Experts of a small language model: width 192, 6260 steps.
Below are experts of layer 4 (counted from 0) of a mixture-of-experts language model. Rows are named router (the router's row for the expert), gate (a neuron's input weights, with its number), up (a neuron's input weights, with its number), down (a neuron's output weights, with its number) and show model dimensions 0-191. Each number is 128 + 32 x the weight over its row's rms, rounded and kept within 0 to 255. Numbers have three digits each.
Before each expert's rows: a language model's description of what the expert responds to; "gets" lists some tokens that make up at least twice as much of what it gets as of all text. This comes from a sample of Wikipedia text that the model never trained on. Tokens count by the router's weight.

# expert 50
Nationality and political adjectives
gets: " the", " British", " French", "ian", " American", " Russian"
router:126138128128143121098083104156071099076165195187104129144173152102182125185114159110211110129155145127106163091166114142091108087073108125144136074157096123151166091125109149167110130058148089150105175142162113135130142143137109117100118128142128127172138143195176144170156116104085093175099119102141176149109141122107131133168171141180154150106171153082084146093136109106094108180080100174090144175083090131157082126122152137148116103158132118076135100130179052116193169109159176140084107050083164122114160113136123128187141074170140152177142166133179143176162108114133148110
gate1:073107087121149115151130156141144094170093074159134077132120134138109130145161170132111077124122082082140134138127190091115090126122181098135087179123113148153092206128159113109134087164123134174200108160157117197086193107090098149198161185100152140128121110111142123135103114134144121105072062169091123185076137173077119121142169113116159132153145216143141144159126121108178162074154141131127086124126087154168098135068103150123160130097114145140114146156100105128160073180147109097076086142094143114107087092107136141129168112149208153116102196071092139100109129089153153140
up1:122098168175094075147113083138182181147163150148107159121098110108126182112156105123095145159125113162131121136161181116163103121135087109153167100106120200092071127102136119107120175139120126122148153137139104076062190103179091092132154134151184217129125154106159109108124114109155154108114136106081145121082100130124139079096044153114108191182140131167129076126104105104135122110113157161129085114137171163149138178143108105189105172141180155137077095148151109152127097107115136194062148153101108106176098174134158040132179168128106173116165110123136104187121082066126144138
down1:096117151176155172129090093136142109123105149191107105110081110091138151090121099145192130134126114121095175076138084139052092140111190144113105184116036121155096156137137141152106160111138141106155135132125077149069127140120132142141179145221169213098107101097125161145158156147097094117078117082090133098138116118098126102117124146153101130155152199176133110083116129129120123107058136134110134156090117045140128139093131131160103154125195147081079145058141094111162150145104155138087119124111080098115108093149069093134170099108148155109117138203062136120106112085125184141
gate2:157169082109095147148087128129140144117081128139134194119085149137147122141125076081101109099142160143121152111086103138143123160057125126124136119165140115098075092140107190139090133133078205076094131104097104093069153142184161084184098122159148200156160120153107150104093113149182171159150140158123123146092134122122101160134142159158161153078101155147169107139135131125119106037071109133162166141136138116129140157121135164128140064176108064190078122115159120107140181141154127110152075125177173123118129195068136212134159064104147129181169142158136093132194163109120111134
up2:094191201119060077113145090090148170121148139171111155159134153124164135126159095125158114185099125137112123113176174103122192164090073115069125146153155106131111163164112111140146192139188184112147106133149010148173112146149105140142099142098111102116034113124059138120149113135138154137141142153149143116096085141136117156154124139167134148130133157129162145053176114146098114137113090140109158108102138168156142106183163101141124153116111096135149074174207131138119078120122139133113087054078140103133124158168119106106222133084161134081087159128141125144104178145138122120
down2:179092089121148157175144153169133095139171125108068128125132123139173074117103112163045149037126125179116104110136138078078107098176171144098129132159139075072133121124154122106203139199109107143141045191128172107133088099123164120093153100176105130119084143139171114115112134104129124107140196143075099134135114119157165187099138152086103151135188143069112122136088134112116131116150161085146174153113079161156120156104138099117136138166084142142114108120045131147155106176158127129127177122115105133133151115054129153128169208130169129107168123096102121119115143109201170112
gate3:101196140151085099115111114113078160128113192100094147165151150122104089098152140166110101187118130143219080128092126094100155116109178131117143160097110177097140083087156164074159112118155098108113125129102133194054165117114130140127112117143084124099157090130127174088152165130141090115104130154194144136159119178096130089114160091107181156089150149125139103178102083105157188163072129076125164096088078137091081118181129139143089142128146180142149131178169124181139117133125126118124090131079104142134111161069150066137128153223165101113135163163147158153102150123142157200
up3:049102140152119141150137131152114140161058107137149094155129110147116168113099154179102129114117084181095211122116130196135131140165130102127147132182087141179125139180167196098126152115099139133126112158130137060066139078126121141150166149083167043118139125169138089144121090142104089167174089139097103091100087069139172118118120178167116156075126122166178126075095119134197104125177136091127117125111119138101169159076139072127075151126100123100133164124060160156119118118174114126136137145110102100140124187103081121117212158149127144073127047146108113146146157132080134139
down3:135125112163113088110085122101115105175136153165194125148166147091176090132127183129167185134101161107098085185084103074142126133149147161151166096069176165156114144143133079090143123130137140123162093078137050141125167216122112139110069099122055129137145142131184117125131121178091145109127097134188096139150119179124103118156112160071167141124082096161100153137157091090171116126056119119130182147128090123092115043136184135140142174105128172163149171144159140096155111117068127121098114056119080070138126159146177141173108119145132118141113174173091150097111141118175134123

# expert 40
Nationality and regional adjectives
gets: " National", " English", " New", " World", "ian", " national"
router:104127140138184121142069119188074117099137135153100116129144147082177112164126166163193122115111152173078161087153119147079130094119121121134181045155101102116157074151082191107113141083135105202108113143146129086152155171128080078140143120172136159186094140165189110199097123094121091154119129050143144127128158093113128120157144158101123168097153135108115140095096087140102123183091128101077153196102118133143103107095145088137118157159106147093101090148144087122158181125178147119079080053116148106106205103132080189145124077174131166152130126136154128153135120097106136114
gate1:117135055113125093144159100167187165041157123178144106090117082078180162157077175113149131156098100104116123115154169134124150146141143018159110142156144126179106182112101146078067119115082050111069113164099106113177109155142145087139170088083108133126100179127075096156086092159160138115135146135171217137120182076105121101133084149126134183089090119096121119145094131138107157152178142112128123132087116070157096130147131086134073117194158100127099108131108121120146115170139149136139123090163148123106115174155133139112157093089132157126120107097120098103163111113066161148
up1:117089142059054143096138138071103185097214107069143126071137120066182061158131113145132127135145119125135147167106101141080086155152147169149077160182169186137149136104073097135107160186144108123101124146128134165116148205082126106127133133151142081076102094104167139106174074129158110159098116154159125162119110105055144161073108133133132113168131112169187073143165160152157088115123097153093125143130093161165113178150126166131137137086088107093142179144153095167155134085084130109084116110108081136151087134062138089134170139132094124134138133135175175130130075128103163119
down1:139152090108070138133154139104196128084108127126146178107098068137126146135132204140116099088135099092167141131129152127140172113139108204099152143097155094101133124141172138049156106116063157112074133151134088114125075099091156124152164095049106154148147167107138131048118143128066119168107072109075114146166141086101106161093131031194126140075153147153078144069102118132135168165084158142117145150144130047107157141122116137149118071129150145147126093128173112115133092094184096144171099158101093147125126138157131100140182142101160138162154128116084130080139104117066118088
gate2:148076111112155114137137120179099057129153098152152089139169115081157110116104110144157140154125100154159155089171137171109146115148150121099135161113128137138101106073070177122131090195114125113129118109119071120140105119139159188157129110135173103156186131144128139072081144113146072153120111108118155123136177136082179115153106167153070131092135123126138081176186113125126082096125086108132137100126138145078157135125082172162110203202100132141123105071067158118130163052080105113126149171162120082107178138149120078090155081141215146089170173191133088102130177090147097175
up2:130144114087086105140106192155124115144164138125135108124103153166135087102104143159131106162155137074102104164111105134136183148123168058115049174181105144160163149124114117129107154133152150158067131129154116171158098130105080129114101141111115187118162088126145172104151142119138128129095080156121136110003068087201101100151173071090134122107201091139129127119175065104099078072144116112108111089174112170147133183146121129159083140116120134090148080157123212132103143136068123144058145077143121132136123214105155135122091174127135117154096109121111083137139099136129142115
down2:102151116103098122102128189119054117165099138176130186136099158162143105102156090123070076078164054081171095074153116142155152188061132124125105142172111114098094145085120129062141147076130089151140140087168143156138178137117140123115110136073086142117107139113154165061104107136086147095190096204191125081111096207195113101087129092161124166172156158153156108125141113121112102098131156153099118108110148103114093110122168173134165123122117161178079160134124127127119148128102098148129158160121150144171128129169111164160156116059076117089148141158047121096127111125116140157
gate3:066157102116110079132130122142117116109148124065127148181162104127081096124179157158112110139121159145123104038122116107164116149067155125168126144125100198128101128109142148096128090137127005142145049155056144135131146156098165116150151136124157099136104164111130066114144110137177171111139150138189094136106150143161107127136108130068087154178164125105114112142092164180038148156135179132134159086151191095133085105100108142189071143101109129127099117123076135098133167121108163140143118091151130129113114148121156172100141083093140161118165185054091131123144208134129150116
up3:114122069107103122129137145103100142084148179111147144110105161142143111156116114080143214128156116046102089158086166089107166152098194122143112108121140103118110199128103175140033127101161116129140087139075155139146089137158070144094121101099133080172121141100150140081169094132098099090146110144169103149133165087182170119111154178112072163151109187135145118152129103112137182089158123146153144128128111151115121095127085106097128106115130088075133100138125148102081096191135149110073141078162170155126105093110136140098167151046215166156076099150084123103125155116092183095
down3:109172133076138140169156104117120163173148159068194155150159127130162090085144097087116153133075137131168114122137143142146115141121065126124092091154172141067173169077119153112109067127153111202139127136092132085124149115088157144101200087000099136123079144078118049125138114117184173121105116087149115133150152079089095179122092118139118151110116127167153124121107138140115128152099090165128134145147136179100117080117114082171100129173144144115169074135096160109123106192105159119144107141151146108091143098124130122134065084125156119098130124158060069140111068109075108148

# expert 43
Numeric table separators
gets: " |", ";", "″N", ":", " ×", " &"
router:119081069104138134133157186159125128050130133105151126092155128112163139138156171154108125056093130136123121145133110162089133095098163156140151112097053177062151119214162116145121144066159110148169153206158138078107157155147140112099210166172152133171159131122109116169137181073102165162083049114161184160130155127148140120153126091114159128156182094125128125136101103150123170191144144154127140145134214161064086146160131080113101194114092187123114132113090123144155097105125138114117147114157195112121187122124143121125144085122088155122155141132142184125100128111149126144
gate0:124162093118134144133155157073121104123097148121190102135111109106192081081161123133157107113133143120051171126076077157159134120149091130126107127138133153127101211185153065125112117129100115155090115129175167131130155093113155146106054123127124156138162157129092156077127092123118145078137104203149147067097155055175152145116179118109143081100104180169094084131182116147145145089155166203128134147122110120121145053097111134163128126132117146097171091139093196127105147107118099151096119129121129112100199112102136156145107156159188127146147173119180179168089142120088173206
up0:054116140130133107186118142106177156132163087140109162141051105149136127133090099134156101158177166167163134135036104122177127126159125170184183164082143142142170099151143128140207120211122145109141119094136141132187133111142121156068142035150164126111110140071092133163108096150121114095117107133080156145125081125171153093165171105134116123080122102200073111072171142075079102124080122147088121131099108197120144066112177162125099123096126120103132155139140151147126101076110085148114138150149121136109093133121134086139184104146149081113120135173124122157157167112114071165
down0:106137136132141073066115137130076103117123091137107088131076103119141167114177170173129152112118135115154118120144086131133207140089148161150141087096097171174153195150110117094161120143139128106141128080149145174180179165119121096081089163138073152189145190079129145146088106188122112105137124114143119139180077075180086111117183109155164111092176099173043131142136130132107152113123092120160164146141131158149145159131115168151137128156090101118120179113144136068102111110159088053101181128103091135127147160084102119091119073122158175163081164138099173159172145109039133110
gate1:157138169147176124134100115101102139156133132179127141133117107112110117155120097130136125084157141134164132106114076130164146118130146178166056130126172158076165082172149172126165127165094165130128138171074157136108135084179191179130074128100172153146092140130079129103068116062123137112115149121171142101146183123083129228149135138117117109149132101108162075141107173121100132140156113092102161167115160120098125141161212121112079130178116111104148123124074101139191050122139159116154180145118165137153126112143131156115123095098125104155000193106089126099138102169137120158
up1:131158108158139113094081198128070161142118197106120136124099180172141178082132139128131123116110098151118199094100126132136107165080169123097129087131187127130061070172091092117107119106097101050133125133107065125150142135146153082120163119143098093119155110143125079116163131176145126105042098153217144053077124148120153083136147169148119126133141123092142112107144131108160127123198121091142108115163116104131127222076125159120097153121142107114106169152125097150159141157106091131140115140139112128146120138092104118120098106180156053139168146135119044133178191192144102110
down1:120147194108126090120110151114147109070166149129093127103110118086136166098139126168139134113116142201112141142118168115130185153066114202179129074090141059140105085144138120147120070102094110127120106183052131047129117150130126175153161181145125118145115142139142106159139138137150140137016137102136179107131106157114114124148122168049157124171130104093093120144171124067168132132111114130171146195067094162143121160117094121118157081136119213118127131124182086171075111107102169129121120181145100189141118127135126151167086107140137097189142113149092075096153164138153112114
gate2:111108124117159143053066129109114132098105098134142176175132151158080148141105150145171111115114166142154113111107062171130144140054180109141111102122122169115141103105159052146162066160179086140137155115160163133140165078151093140103179155161072124151148154132161164118148125111110117043189153158137184101134089132114135143187113185137137150107173142087191081207109155170139122121079121171117125112161104090118168115134143132047134143079141163153093152151168106123195137102171131119168125167134107105125135146120128144161104109101171172093120123137109136124160196109062153067
up2:183159129105129189099105141104149127118124122160124128213149138131107121127157125146102149128108188137104029097141160095100137094154147147103123132091171099086145169144143099109144062116114161124132144094185100126083172173154167129099155157133021113128144177119147151106155112138161099101198124175132152119115121089104110187169135146082128128145156128119162191140099129163099170114108127077147143097136173174083117147145137209057122145115096138156158096129077164191110131119131102165152129063204107117105161110134077117088118139176136126096073173138110158126116127136090185091
down2:120142136068148160114109124114087099127107131107124117213143175135131132164182208072110185121117132157072129146147113166083133119118130137115085077070111122139165146150123162192142117127123139155113154079164102124155131104156086107094134095130100096106123150116134121114077140144093161090085056141144152087112100147136149171092085139128189071140152111031143136155080160075153129201134146135144144105087154151108138160131102142134078099185119151095108127090131106112112098071078163137152124117153141119128088137085124066168114105120181098062112099103146154235122168110152106178

# expert 56
Departure verbs, pre-number spaces
gets: " ", " left", " right", " half", " leaving", " returned"
router:139124083151086128147141171130150120092186101120102156108148099104119171130133125071157168143136133151100140137145139124045123112093156160123154147106133147070135083144127190165153168125173127222091120171148188136109203169122076104099170074174150089114116149119113144148097112108113118153126100135137103184135113098122073109124131135115123140157216124063143095109108093156110090116059117208160104130153141133144124149066118112097030126130159125146108143170157083120120098079175117119118139115112144175079147118116072147131035124087121174103137177106138103167127092090127108156
gate0:137160137194117132141137140080103106107123142177150079144141123090138135153131150178157076122083114174123123173087028169147128127119105116145139146106077118093168150102061126159148115158101113131086109120102098198143114126154109118136116127134157114112109147129069170119093060159156179116114103096149121122106132049106124114149121134094161123108167114127099130109105117126108089085126113174078146108084080165172089083100141067141133166181097170146183142111188091096130129104134125166154080154142112221165141152148110084166092157102149112135142157145131094110096151248191097110
up0:150104134148152117127082117051075103115108111099187185091129116107088072102093137106138110195095141176124124109050126079154113116077136164122108133145067138121066142130101111128132162144074090107102166094138172154112198195113149111097130127124093137152110118119132130120079050119184144057145147133128063138126121105149094121105144150169149157138127086140151097124163079154154091201154144096128093082128171140120194064072179162147191086141159116125092082092168153132108122148105096170120104132151115133106152098105135087119087099090140134124128206097165103126108134156107159111
down0:131121174140085150068121162187115200196122132168146132152177135123118122151151142081115145056148120046171164117069087118169097105128070167131096143077145115125123090142150117150153065126129147152157132128199161147171094179119131107131129078130185103160118091131097159158146177141164186143149161088052185106156123087137177157090143141125072140173153106150098171140100136127119156149159132151141193102104168096126169153157075090056185106147107149132117161144135100120171140104197131125112062137114118104146125091085129143148104099131137109110148130163111172125157141175131102155
gate1:116129117151114098159091138195191128155138033231113108122124088096091102168107127087186136130079171097105097151106134131175165093099109072104126165150043150029109152158070174104127123111132101166156144089092106172158157178128127118121105089170113120071095078126135163099103117112118086141161103126097111137099129130128135132127109098101137131080110169103132109154096194127084144142123157106135182122109160139159156104088138142115138066097152170119130167056162115129106102188166087141158110126060133134212118131108124120082134142125132141085160119129137125143140117149175102147
up1:053115139150120146123161156112151122150103059125133128106152123119125143183161150117164167189117115169168111120059162118141132118126214127100101093151127067135094078077116182163097184092148149105101122112197157170127090144128161123115106163122069176061105086160087168146125137093125068080113158158103124112177113130163112138208064150119132127179166144082118111105172137133098122078108061160169117099139116078170162170146111210151115116163172135121119173130143100121091130105111151171095131158101114160181120148135151137109065102122112117109179128166128085134133110127116072124
down1:089165147096145079116109190073199115182131135112054102091167157054122163143121138056120114121132159099115167132126131129119118085177111124142121136133148180100118129161106119047123156098120106179095121196143180127074145126158156167107199143181151058127117116137132111120107112152122154122108077071178142142156122065170142034103099130151152162176097116097157153125146065149130103130077183172161115174091124092083111158124125098140036134158080083124101129167155109155133128150165104114127140116126111110142136095087133182136093101146105088141096133145139107089126119154118123127
gate2:137099129181116111068153134133145121118091128115119137072106165146174117140091148126152130135159081140126094173077157083097132144120199177123150170163197154167149183091154138130107067137125096107102185171112110106137152162139138070062112108133158138114153118112067099116139136160122164114177057157140121156131152109114113058129192081201119084139120127139149100137097147160101106098132123143078075068165127142084150114174149207205117132100130087111152200100135111101132137116154149068100168139115111061195145095147092118118117128122166145091114203128116149131105109129159107144
up2:127174130141157136088129116068109139195096115092164128144192096157129120167132096153093127122139136113075210102121105055091115088107104138113060075181162112140125126128127149092118106137102112119119105114186144117126133122128192153154152098117156153143159159123124164138159129126129133127202130165132085153170089144089137149211091115178156123150100107119150084149038122110096100117091058125118100121157080114152155082161227121097166102150142108170169158111161100126142122136140162085131127111108147147152164184174174092130161122173119105174127093138129213131123091155155064096
down2:094148182127154146135091175113121105093125137033111103101097125139146129138127122163151147131133120076087133136179191114136121100175138171180111121157207119132082147069155151140116142178137143142147142141108159119077142132109120126125098149187113111139168140104102090100098156052072156124146088133123155125120150133096088098120148155137175086158123082171176043144103184149109046131160118162098104131168112128090132137122126126157138125159126104056110142110154078130093107161112153149065088153089154162141123204084202168094163115095153176107101148127085192170094100107132079128

# expert 29
Table separators, idiom words
gets: " |", "9", " ", " particular", " past", " original"
router:102152067155124172181106118105153103092130183130107129119126097124135131151162137122143164090141107130124182111111161190089182147114127163096138078109068132078144106143057119136107139079209168193166129186132138122141153165136058046110153095173132140178130131132093109152140156076109133150103117103166136139122098079131086107111174128156128132143180104085178161104058093120103118183109119189076142138129161160099138132129093094093102118145127136129077120109180109214119134090158114118153060128148136132113190135153131122120096110138105168176140134151183161155115113092155055168
gate0:135160141146165168118085153132123094137135154167101137143099153122119167185107064192062088108117103150193096174137184199105143087155094104123154145114154154118101134138068135105141119118131175101131139135135005149173061141137112119095121112146177140054153123114127127102092092076102161141121158134148129086078138092107166139170121114126157134090117114119165160129101099144179090118150086145133181150187091086217131123139133161107130129159141096169157174204101168136182155121078110151074140108138104186171119130156143114159153131115105134101113100124142142145111099172060135111
up0:111093150158139089128139080179084195176090117143149112104090143179204089175118196115093138169149182106123134116093079123109119143156096129054134122149139121115211158154151111140080086147105128137211114141084136140117125145050123131167100069153098137161176113124106144107121149111155123151039144151129140106114162173130115104109120176187173112118095106087112092053122122112164125143120171134141142146085113159091117099151143098122149091135129125133114118214128159156118144158146119121100117159071165158160082131125135103112173079147158081067061124144121120089134194137143104146
down0:154096117112106153090159168118150086172097135147121156128107101115147211099108116087167153181135103133165166115128178141151123160107166148158179126180059169073166105151117117076053124136114138103169149112135156079124159044145143093096186183047079141116167156106148132129132099105123122094162128092154039107151131178122141128115135113160128098135125190125163162174116118106099119180114100107131134165142094134146131105097125117099117119144095159151162109084124102130108125182065119090171115146148176156143083133119130085186102158101111135126089126056094104186107191142073083120
gate1:136091128147131077134099117160143172113128082119078114131130143142171087119082121105105126182114132154119142084114135133142069124088095135149066173128102087197167130109147120072156127130103138136098109138118162084145162100180114095162131176119089151119102130100090112103139149078152081138125117101093093054169086127087144084130114120214063171081140157084050155139160089099135146139172175192181151112076146125171176091138134144118132175129124173168191137126062107126145097116128143156131213085128119099187133084142111130118119093163122166156121140083167136097145132106092123198
up1:147123164157128106146165138085122133148083075150100116079112136141116176138139063101128118159138102167138183114076080141115105132163160124130058090120153095148141157108150126119119075128200116164162155164160086097086102103094118111069157098159166179065128160163148104123116102084174140095113090101135166141119119081167091091062108108099107120166151136142113107058154185143142149069080132140096120055106108113086182164109099063115138107136115122168042119114146168085095080157090168113102089134118118150135135110130164157107087084092204092132116109105133100067108162152103121109
down1:200112118110132077144094139127120095164179154164105144136130127141066114101168146137156085079091148213101157158115157123139172052066150080093118114096104141129094106129121132073159102076175127136103126169139092119126120149112171083116184119179136076116107158075072148088154142130105143139143132077169157133163152070134106147140079128183124126051132133108127099127120100074171146139084146130084082153166137082100205143097108092128158079109054153107121105057103119124221116139120145200117134154133131088142176121165103127121096135113133140119126148162140146144173143111169137135
gate2:176163063148149154105124148106072124207148184155104090144156083101129128110082140099100118105073086106118110111162171106132132143141140120110112111123114194145156136092123145101085163102050050142143116096177076138151129105145116136104162128111117215135109119166125099104155147151068137098146139153113110146116103137117161155111184108164084139131130114123156175135160074117157106171094163143113122108141143054070115075115112107072116182154103142093120165116113122165143148078088132104097119204137149144087143139170157185129115131206206085134124092086109130120180126063160123084
up2:127141100215097146102122154087115104108156099132105139152108136117160091159163163085085051096144172123170134163118039110132112069125108074134130130138184108124112115113149186151144077130115113117154060164111135096073123116160107140096122124159103182138132099136126143170077102135159121110139082133086162083157130151159079139080139093081128131165131195093046152155164139164118125104163111114131096166113066131141141170159078131169162052113120141141163081180107111091142084076145139111111146139173071119134166162085126104170169125144116090169097138147137201142140155165180107132
down2:187138069136141166200109062113139112147116106113134136131129074130157138171110121160104104152155066113083121112143089091181142135116082082122110108137123099169090073125129125089128172117136195176096117126130096107136105085099114142151144122100115133160105207160158106132133179199128094142103137107122114095141111153207154097137155107118148060092111087173073108111127119133093137205153184123175108160047135094103169133125157104141074151136092138170124098073147156174135158140153082155163147175131167132099147085150199156128111172097140139139139149179061084124168138152168107133

# expert 16
Proper name starts
gets: " North", " South", " John", " United", " West", " New"
router:083097156129090139154071137154149115113172174154114195104149077113191113139149090147148182130124064148070175083131139180065103162103076131136181094145079118098135085171143157136127118091148101166091158233139145129127098125104108125132137148173138134149084095142196101189102101093123123108089134116106105156113116101085111149129119138148128149103156106091085092102115154230067132165078101148124126108126119140134126155149079118125120117117060129136127136144163129235169143125118115083098131120153146073116188155114107157180148097092108124146141116127106208112136105111106117144
gate0:137132083150172157106125109179139100126183084123223149090122074107126142089146106133121130104135113140123126117151140101151181186142091142154187102127165090151125088106120088138123097127145138117128117162141132123177185129115140096075175118144150134166117093127114122156144110145191093138164113132119163176141127180162112120148141120087131111092140079099141189152159147141155136073124182138140109141118165182084139112146153157148184125174086217150209096161185160062144116089081131159175194158077079191103121102142114137111059107140166144155113110126164154078092119072091086128
up0:102150080165135098074113119115135146169162134182132134124130121139171180175116118065116146161143150143136170137133115124094159126160042130111104156101084108153127118093108144146122112063072154078125134079146180195122034107117164155162143137075113094106148131076127102083108091124136090085240122149103112119143108084161135071089192108121122119144130104142107127121140108136179136134111128075147069099097102168184143128098117133137095039137173115116160098135104188175127161121153099125145074118069103166141109144152137097106160148152166074141140135104058139133121122087113086137
down0:135135047160078210151161086149135105139077132140102086150143141074144115184123114086143124173088185179188085148152123156160111120154161096161087108110111118168169153141150106044181155136102147180109126095129157091094107127144146173162044076052143102135157145094137120148102143144117116159088079089152128141100121138096105160064137156125087088152144157160113115110119114053176120127150123092093138095158133127096133050151130109116179138130171103177094112122118078153106116154164108090128110115135132090153101126123135080126165139171122079129110168176179151101091120166179106118
gate1:084136125110120119098134170108137152101150152133117152215138131117144206141153133142097157144116159180167131117134125141099072133075094077118165119139137135167183118138186130095101166087106102110109099124113186128127108148125159107140136119165162132095199137084115136148144092095162121182129139161144107084124101158120111144173197179123104046137115068119097151078084183071098151133114111046148129095134101150094107175136096105151061114141127133125134133154143118119151102131141159163142132133069113141150092105172229128091174082084086139169149159166204126106140090073183125123
up1:130194158142111061215079177090144086106101101156113157078127096153138072122103109102096134097139098129149130138194128143159166154092087158136139145129148128190134137140151157081086155082149182105172109126118112132106147176139134103123132185137106141125137103110166132060094103116086144162117151163169174159104154129050127165150144129110193086124099134142159162114180147118149198079086074113119146169123144151180070134148182139112156166119147102083119119137090157079094122144174083131134086138182110124131146176116144149169161166180147185139172221154133138138124119151104116156
down1:123138088084150145185111129091138201097128102174178083165129091073185128166183124111181143090128127133097146136134177114080153076132143096118118115138124172079168059146101171053137180189127174174093161118115152095155100110139146108137084136131195150082118146161138132186123102131115145108085118161130156112165099150113133085112088109103093052103100130180147108169118038123189178105097186064126102090159087131137148110137115127144119155133143130080120180164158116125145106100118168152131148141166105199159095141149096144111158106096165145124159135128096097095125103083160128153
gate2:125150128110122130048089098090129146162094103084139175131123107106058126171072136173072134106106127025132077118128191129157135138142115116149086063112081176109136163117128174104205132129079129116154118112127085111106148112108120149139114058153135152118167115164181096147140188079169071118137145113164148168199099111152120141139120154090152137153125127130129189107137136115170140091169083098171095136080110145090120104133115180096166085102170091193155119092119079166156103104151130158154132126107124125105135123160154126130115168055127143123089119149208167137111080118163145070
up2:153053146179130141166119131117093106131121118147141082068167125140133143168120134134100162130102131105152171153109097120153091084089065143192085140146185168129143079132100123117160136167094090107149072124178159149194097097091095180073118161113054145118177131118138095118093162117157108062166171156152070110154133157145129116178136146119130135125107160156202120140160117088130196071154135137185130171145112126160195090075173158065148142160130120116153155175159173160132146156130132143172066184165108102160137106154161084098120141082140115132140096143088143100144132111172087095
down2:162136165218135118122108147123191085164132059067112115143149164098147150133087129126158185126158047133187093141135193084140103117126160119137163104134183160164141133059109082042110107144120102115093099090118183102109107129140113155129173176150124138142163121103169125075121100165123172125143131119121143138109128129122099149133119131148099143142090083144160141153155037135127144137118159095179128134148111083089189139166177175167163147154066109097173117154075142117113171160152067092141161163147107115208109137133169126165097149132176097123147103078142128109136162159130170172

# expert 7
Table cell separators
gets: " |", ";", " —;", "%;", " –;", " ISBN"
router:086094084105159124163132106147114138103183129117150098134110083111104127150120139144164210104149096127144110153168147171080137106107153095178164128075102143107147143186108130155145117124146107186138147172099141112061186119090098072075138161098141156155145078131088148124136160130156146146110086135175141132106106060117118072165140097120155166190192108072126140089108132120110126166096164190093098067153164167083117135171064127173144149137077129161114145155122126195110104110150166095114100136190154139139218111134119166128204065159096136119153107132137177145114149115141108185
gate0:195150186121110149107140119128105132188162111092149125159080170139126146091154131100146114184127142096141166062127134129129113179193123094115188154209155089135167126058101118108112105088143145132130108073123142144163146119122078092202159114108167151047112137125150107166178137107106127093137206154160119197111122106151050093049110149122072093151130114089126130139138112147150152155143136061100141158086158126135125128139127111092057117150147174149102120138180143127105097075121151125175090123097149157126124118148166106154129143135124119062172086082149152131121055110151129076
up0:141143102072120148145093108154157145141061122071123155160083121130116148107109128064163156140132119132154139074135126118115168131098094123166156096149131112173176136083153117154144092149129143146099198071139084156113148097133148072110065228171063117153158154132145111111146195103107148146190125131131120149076073116161184129118130169160155112163139174124098120133128144083112113152085180158141117047085130130053133112123088140122173199189130091140089124138128128159114116139139095129102134123133129115154195155114163100101112168141114187136134136137130122189119183124042070088
down0:181101135143155080029084158141105141125139150123115169116086110138088116146081137136086143109128151155115104141088111134064109047156139120156151102116148154099146092095094174137152141110105116115151148100143130143077090134205158131078110165135101157141125109106131111109100187076088205140129133089136148179129168132161191139079158150123105103124138108119114116207140138108125159126173106152147077093091141134103188129116170152081114176184108188128150188121095122077102088160100115131129073197149107099155159180146156147107086129137073130179146090150161118150072118117157062159
gate1:142156106165181129045135151093114151149140171114147151110104147125167121069136144119132115146083148154180098125088107121116125125114117167207152093134142130075168128125099059113122124118101169125135047198090094084126121121136117099106128120128127134128191148140142103098147133090111160200175095150128170105161134101132156183057128202163117132126123140145147125102140206082169149141182135107089134122086119075111111131000176121098111064116195122132144156146177081155120165167121143135101123126139134129133110148123122098092132153134125157137060150046107149142138113132113176138
up1:075135146111080204128092114123113105142151153127125198152173124137119127109130170096134177125124156167108163119140176129140066075114116092140084106156157102173103065139105137169188086144081140118142144159136143126160171170118181148139073108148125135131074139111116176113131047120126109140139106100160136192131154163191169108136130181096145193111104094106097095171155165155096157127170191116125108129092123065163194162104104114131105133154118082137155108098085103128097120147095083136092153102166155162152161120100156139090119120147112155131141148058131080109143233097065163139
down1:067147116155123127119128179065150134114126169145076119120151122124102151082140153068135177143156231143108155144149120105171041128170117120118119129170131084158134138132157138127153134081122107119195130122141145151131165113173106125130127148119146099148132104057112173160107096138110092054130152101141154155149153214148181152109123154119105190133105064101121044203138167192108129118205139107088162150092132104127130167142110126103096117201124144112093147137151125106140158158082085121098125145156103089127195128088144174150105129141100214156128134083131136124144188120106105120
gate2:147083110162150118172131021159111123104134145132135154129178130149124166167131082102134158181140108173151133087141150156106054146159151133095126114122168074139130137134077183112094133146150179092139115146103066054182111119124124106130096185041103127117138121147158161140126134110146133141116112119134069117094056128158101139125121076077129113107117100126160104128127079109136133212095140090105113131111116193128110164120133060148152098144153115139151182159135106167107060131041132125158103105151102039139139114146131157133091077114084088129135099120167136205143117155170094155
up2:084131147132089126163143135106115084079181165105118071158134137102134065142149154131109117142083165140116079106101157121154148099129139178144064153087044150110144172173120125120128130083124130124165054160157140107135130143150126128117069110170176196087155167097134081120127076139157071152101151136171208084128125137123102154123169163128155126064080156148155141160093183221138112145179127159101164068191129159120152198103158108125085097129171127140180081116109164154130151102163130087076109174112104100103092095134130149110098126128103133109089143134130167064127157114099111131
down2:160081101141144105090129139118142111145109119196149130124131099195146107093130115118150132141117070164131140076135091118118126115161147164084119089123191108084176120156146160111175124115144093108112142111141146145116086142065137170134108162195138123142131142091136150109178079097125107090168157120110061136063137119177139118144095099151175157108166169152085135109113109138143135131162164065166125126121111113155134157104119171076241143121051125162084091108125092130095150200081116157147146180150090115181148184107102148175075109107135078160143194166112122183160138180157094076